{"num_hidden_layers": 8, "hidden_size": 384, "d_expert": 48, "moe_layers": [0, 1, 2, 3, 4, 5, 6, 7], "init_std_router": 0.00743, "optimizer": "adamw", "learning_rate": 0.000725}
Below are experts of layer 5 (counted from 0) of a mixture-of-experts language model. Rows are named router (the router's row for the expert), down (a neuron's output weights, with its number) and show model dimensions 0-95. Each number is 200 + 30 x the weight over its row's rms, rounded and kept within 0 to 999.
Before each expert's rows: a language model's description of what the expert responds to. This comes from a sample of Wikipedia text that the model never trained on.

# expert 34
What it handles: Conjunctions and list prepositions. Connective words starting a list or complement, such as as after such, including, of, and, and list commas.
router,230,192,192,178,142,183,238,225,189,204,204,255,220,168,241,161,163,163,211,164,214,240,156,193,182,189,256,223,146,206,205,194,170,200,191,239,224,229,218,148,193,230,154,188,185,185,233,230,237,149,194,174,179,188,227,182,153,225,211,201,150,140,180,202,198,173,216,207,248,213,127,148,163,261,202,194,178,197,224,212,172,190,180,148,208,228,206,190,205,170,209,144,208,165,213,198
down0,152,216,202,214,236,195,240,238,178,182,176,241,225,184,202,145,199,165,199,212,168,231,177,183,203,197,200,189,188,181,192,215,183,186,192,184,232,221,232,180,205,193,194,164,172,165,262,209,194,168,294,184,198,153,196,215,234,147,188,217,197,207,180,197,203,207,202,219,199,214,194,205,211,176,219,227,200,198,219,234,182,230,208,195,175,149,221,221,248,236,217,169,221,205,216,161
down1,182,208,143,176,207,180,233,256,185,237,190,186,228,252,224,188,173,226,252,199,224,218,174,208,173,224,187,224,253,178,218,208,216,211,210,207,132,180,251,199,168,224,198,222,176,209,202,189,259,191,237,191,187,180,182,196,236,223,245,217,251,185,156,237,209,242,240,218,210,165,184,265,228,264,187,184,255,171,307,181,213,194,141,204,191,158,167,195,208,158,160,192,254,173,201,178
down2,190,273,176,212,185,203,185,245,169,224,197,234,240,197,188,190,199,197,214,200,179,184,212,229,202,181,203,182,243,206,191,240,205,229,230,216,193,212,135,184,244,198,239,216,183,231,175,165,153,224,232,170,219,211,180,184,200,166,186,188,214,143,217,202,197,233,188,190,217,216,217,184,199,234,210,192,229,253,229,210,224,175,176,225,240,193,155,187,185,137,233,182,220,215,186,204
down3,147,198,190,192,226,200,210,173,200,193,230,132,183,249,193,245,164,194,201,227,180,200,220,260,205,202,216,233,199,207,145,202,202,225,184,194,207,207,216,222,209,199,224,173,207,240,239,246,191,215,170,197,239,172,183,173,221,254,190,167,223,217,227,173,185,191,164,166,191,229,202,185,196,196,205,156,213,197,177,259,197,214,270,175,170,208,202,179,170,141,184,163,147,178,207,171
down4,214,222,149,194,222,208,226,190,231,191,215,260,196,152,195,155,143,216,220,226,236,199,206,175,208,215,207,197,191,169,187,193,258,179,263,148,258,193,159,172,232,208,152,179,170,203,165,210,211,206,175,179,126,192,210,178,161,248,206,204,202,256,133,200,193,228,178,170,201,186,235,166,193,243,185,208,144,179,171,236,149,222,254,185,266,151,219,194,162,166,208,214,165,227,230,205
down5,189,264,213,244,209,159,201,180,214,189,207,267,222,191,186,220,189,250,258,168,210,180,163,160,157,198,235,208,241,237,212,183,197,175,175,160,161,195,180,213,268,134,195,157,191,200,193,169,141,148,184,182,163,177,266,194,234,155,208,171,202,188,200,188,178,161,151,198,219,169,181,205,238,200,189,192,181,219,280,203,211,174,247,197,194,168,190,233,238,180,225,149,215,222,169,217
down6,219,160,183,211,163,180,234,218,189,158,185,182,203,212,241,190,208,251,204,192,215,209,175,148,188,173,187,227,218,169,190,218,177,207,199,226,245,206,209,199,233,235,203,189,227,213,198,215,218,205,130,173,213,201,222,208,145,195,232,186,191,217,220,193,199,234,185,165,184,174,190,194,259,206,227,161,203,182,182,215,214,230,193,196,190,213,209,202,228,187,194,230,206,183,187,210
down7,176,173,139,237,176,198,226,183,258,259,203,210,203,215,192,219,205,180,241,228,199,178,178,187,201,193,220,237,240,236,174,247,211,205,213,152,163,161,207,177,285,187,164,271,157,263,162,160,279,232,209,190,153,227,211,189,240,202,197,175,236,194,162,212,212,277,227,179,173,206,158,261,174,218,175,247,195,131,202,184,195,184,247,241,211,145,185,196,211,192,213,199,211,216,213,200
down8,167,177,227,187,202,261,253,234,220,199,148,197,217,233,173,161,179,229,171,238,180,192,185,178,195,190,203,177,152,127,211,178,199,217,182,202,253,173,238,185,149,201,187,153,110,193,275,200,231,197,289,191,196,182,190,194,184,231,220,235,182,218,199,162,244,225,227,235,159,191,174,237,200,171,211,248,193,211,219,166,194,265,216,160,174,148,184,205,197,241,223,212,224,211,196,190
down9,218,206,217,225,211,196,157,180,157,164,180,192,236,192,216,195,150,206,227,185,213,184,155,176,166,204,231,211,188,186,266,131,228,210,216,244,194,218,224,179,233,189,183,145,239,163,226,199,175,170,150,174,212,173,238,231,178,206,162,211,202,235,214,219,200,241,181,162,184,169,226,214,219,206,241,142,147,179,224,251,201,205,198,268,164,166,202,206,206,171,241,145,227,184,155,192

# expert 50
What it handles: Taxonomy terms. Genus, species and family words and Latin name pieces in biology articles, e.g. "Genus", "-idae", "-icus", "Phylum".
router,203,207,174,257,219,222,230,210,199,214,174,207,216,188,182,215,202,180,172,196,200,221,220,194,190,154,222,220,139,174,244,239,186,215,179,211,256,194,238,169,185,237,168,169,163,190,173,222,233,165,188,173,149,213,208,193,166,242,228,252,218,175,168,197,177,191,190,197,199,199,188,173,206,251,225,200,210,205,173,188,187,222,216,190,167,223,224,185,180,179,188,218,180,163,204,240
down0,220,228,245,244,216,197,248,218,215,220,213,214,222,167,225,164,184,187,181,170,211,162,200,190,166,210,184,179,219,188,170,170,228,216,210,163,184,194,224,247,207,153,209,191,189,219,254,223,182,160,191,193,244,186,200,249,234,159,185,200,211,197,190,221,209,171,263,177,188,154,196,221,206,190,220,192,160,213,185,193,214,201,196,190,219,196,214,202,155,194,229,156,160,233,159,200
down1,172,186,156,201,163,188,183,174,182,177,190,192,180,240,228,192,209,133,190,183,206,166,178,136,253,150,219,226,177,217,209,230,214,202,208,189,209,242,168,221,178,210,199,184,227,176,193,148,195,226,135,191,186,202,214,154,167,194,177,195,219,175,217,161,201,246,177,186,184,192,240,147,202,166,228,164,234,221,227,204,208,208,224,157,187,156,220,194,229,227,171,217,196,180,148,222
down2,169,139,214,161,221,235,226,127,231,172,155,222,181,243,232,214,199,178,197,214,199,227,179,210,207,197,222,208,170,155,183,167,214,208,193,233,266,197,219,217,217,199,185,204,159,187,238,209,194,179,207,182,171,232,212,174,221,214,234,199,153,190,234,194,266,225,161,205,232,260,193,210,235,183,217,181,204,215,210,179,195,244,293,187,232,155,236,190,197,211,165,237,224,198,225,223
down3,181,185,200,153,191,210,206,167,205,159,180,254,217,295,200,204,172,221,186,229,175,195,148,197,210,190,222,216,212,136,189,212,199,213,191,258,219,217,172,212,164,203,191,229,182,211,202,170,203,163,228,170,182,168,146,215,202,228,209,209,137,208,217,169,229,193,210,198,237,191,191,163,186,231,190,217,194,205,210,189,217,241,221,227,189,171,203,188,154,206,211,194,228,196,218,192
down4,240,177,219,240,207,207,169,185,208,224,188,183,148,132,217,204,250,250,146,186,205,196,208,201,210,171,204,214,182,214,221,232,231,227,195,186,215,188,173,193,220,220,172,218,176,197,238,214,163,227,209,243,202,186,195,167,128,160,232,276,242,228,192,219,197,177,202,248,146,211,200,202,224,192,224,209,192,229,192,188,193,266,199,160,197,170,198,188,237,186,172,221,191,151,176,198
down5,236,208,196,215,192,169,171,202,177,138,178,199,211,146,184,216,177,198,194,188,172,166,224,140,252,167,215,220,235,234,199,274,162,192,136,212,238,186,205,180,236,194,189,200,174,224,190,197,254,206,192,228,198,156,145,192,136,206,220,238,194,170,200,194,211,251,199,215,245,205,212,158,182,220,236,187,150,202,203,185,174,169,204,204,173,204,172,169,183,183,161,192,232,180,184,225
down6,252,136,179,218,210,230,157,242,234,167,197,168,152,172,221,178,195,178,169,187,213,162,198,160,147,204,177,147,204,211,234,157,128,229,178,178,208,136,189,196,226,154,168,202,181,254,264,171,205,235,187,223,201,165,159,218,200,165,251,178,200,185,240,166,189,219,196,205,238,187,217,161,265,211,173,201,198,203,179,187,197,226,189,181,239,184,186,215,218,185,192,233,212,212,184,205
down7,208,189,135,229,204,206,187,251,132,184,208,169,144,183,174,198,210,175,205,213,207,205,202,230,252,184,231,268,210,168,193,219,186,192,206,195,217,211,193,227,206,220,205,183,199,173,160,293,248,238,141,236,176,205,231,171,152,176,210,208,197,190,195,181,185,175,213,191,181,138,189,220,176,243,154,225,232,203,185,154,170,261,166,216,186,226,226,189,193,246,175,219,237,198,212,190
down8,205,145,156,236,165,251,227,175,247,181,214,146,198,188,164,230,212,220,227,198,257,219,211,161,232,191,207,182,187,188,202,197,237,202,166,224,197,236,141,230,189,204,194,198,228,229,224,239,212,189,187,173,160,188,240,190,197,185,160,191,192,191,220,193,228,244,158,209,207,187,198,257,203,169,141,201,175,252,217,194,183,234,223,200,232,192,236,157,239,231,230,233,227,233,184,190
down9,195,220,162,174,147,217,191,179,219,167,150,175,188,228,188,196,181,194,189,172,142,189,190,223,163,232,207,260,161,150,187,233,187,179,204,176,240,223,228,188,240,190,181,165,207,180,174,205,217,184,185,173,204,195,197,189,182,226,180,229,234,238,194,195,176,196,213,227,200,201,208,219,180,230,203,165,224,231,169,168,216,286,182,141,200,182,171,249,199,222,188,240,254,129,204,201

# expert 12
What it handles: Colons and list introducers. Colons after infobox field names or in titles and times, plus introducers such as including, titled, renamed, such as.
router,244,242,224,203,154,196,253,224,182,222,194,311,217,182,209,212,166,215,151,207,239,174,181,190,170,170,235,244,181,151,141,226,159,186,208,218,255,248,220,192,194,194,142,201,199,215,191,177,204,193,174,172,177,178,238,213,103,218,247,212,214,197,205,167,217,172,212,165,186,188,186,177,235,216,271,202,213,223,229,190,202,133,179,226,223,187,231,200,213,176,217,180,201,172,227,171
down0,217,146,206,234,190,165,221,261,170,167,177,157,212,158,197,186,215,154,173,230,261,217,223,213,129,135,180,143,158,181,193,179,138,190,148,152,209,187,169,195,227,206,153,204,188,239,222,230,235,150,229,179,169,211,219,205,227,178,205,146,182,201,198,224,173,183,201,196,182,186,188,228,164,188,192,246,181,127,208,241,166,199,146,239,178,218,212,192,191,192,183,225,177,174,163,195
down1,228,231,215,168,250,190,256,220,176,200,193,163,200,191,198,200,208,197,229,190,205,187,193,177,215,231,181,169,239,185,200,225,187,202,184,183,135,229,165,211,176,221,205,198,191,215,197,189,176,244,228,245,230,178,207,177,248,194,213,209,202,218,244,184,248,224,210,237,188,166,231,206,186,219,218,143,192,177,264,199,208,186,246,213,185,183,162,201,190,191,167,148,218,233,158,227
down2,248,212,182,184,201,254,190,197,178,209,193,108,192,198,248,202,229,213,200,212,187,217,179,189,237,177,201,186,196,184,180,200,201,178,170,205,275,141,162,191,207,197,168,194,246,160,203,207,239,248,234,254,167,257,187,206,188,173,181,171,194,223,202,198,194,208,211,170,226,131,228,184,237,220,175,238,207,219,182,202,240,261,260,219,181,219,238,226,246,174,222,197,207,231,239,219
down3,202,249,233,168,212,222,193,180,191,190,212,197,196,226,207,259,186,166,223,195,228,194,205,205,249,206,232,192,227,151,194,218,205,216,162,204,215,212,179,211,214,205,223,186,215,203,269,203,205,198,224,176,190,196,186,232,258,212,168,163,205,195,188,213,190,212,264,235,160,179,187,198,221,230,182,216,253,198,209,204,203,189,228,221,218,182,185,209,192,195,187,261,170,221,223,219
down4,172,194,185,232,219,207,230,186,231,202,211,167,200,207,205,177,166,219,210,200,169,185,206,189,215,153,168,207,186,225,158,209,215,240,212,204,230,207,142,193,219,209,180,174,193,218,155,210,186,198,176,243,225,229,170,225,153,136,156,189,155,264,180,181,157,180,233,198,185,222,244,210,233,208,211,200,223,169,150,143,208,235,230,197,170,221,241,185,209,131,203,196,248,190,167,199
down5,221,224,207,219,214,203,231,200,217,181,188,191,238,149,196,194,251,186,208,142,194,216,173,261,160,181,200,195,244,188,249,213,192,147,206,194,123,198,200,194,265,217,163,197,163,193,277,177,222,151,254,228,144,198,199,188,248,225,191,180,213,158,141,216,213,202,234,216,201,185,187,230,188,207,206,196,229,188,214,240,176,190,155,231,200,204,148,226,178,253,205,161,223,233,188,196
down6,229,151,131,235,222,192,207,225,176,210,194,185,218,185,162,192,202,261,205,127,172,202,197,259,170,197,199,202,236,199,207,182,194,226,238,196,189,200,209,206,193,200,193,227,179,225,197,201,236,216,252,180,210,171,175,219,208,249,211,192,227,167,180,221,224,154,243,200,235,211,201,210,203,221,202,205,185,240,183,232,151,208,139,203,168,194,189,177,202,204,179,197,151,232,126,234
down7,235,151,229,185,188,233,182,208,176,201,213,115,153,145,217,251,251,201,198,216,175,210,198,161,183,164,194,218,214,233,172,185,193,164,153,244,221,195,241,177,220,194,182,216,207,211,231,183,276,230,196,212,203,153,203,174,214,214,250,175,200,241,164,214,213,171,190,198,188,180,224,194,248,182,153,256,190,217,290,196,189,233,228,197,158,252,237,226,197,221,234,201,147,235,195,226
down8,161,183,216,167,235,190,222,241,257,171,202,229,166,239,229,215,205,171,178,172,199,191,178,132,202,159,180,220,217,187,150,199,216,246,158,236,223,155,177,222,237,156,197,218,201,234,189,179,199,208,272,253,222,207,177,257,198,195,187,185,187,216,183,212,178,200,124,237,161,209,265,189,210,250,169,168,219,203,240,195,190,226,157,132,201,186,214,180,223,203,185,164,182,186,179,181
down9,242,170,201,190,246,225,225,242,155,172,211,160,220,154,208,185,201,167,188,179,207,229,226,233,222,170,164,156,240,206,198,225,183,169,200,200,177,214,218,204,183,210,216,198,184,229,231,253,224,219,216,223,192,166,218,213,235,217,212,148,163,170,201,199,205,194,231,215,190,239,286,207,133,219,195,180,199,170,198,232,151,191,144,209,162,206,155,209,157,199,245,216,199,199,141,194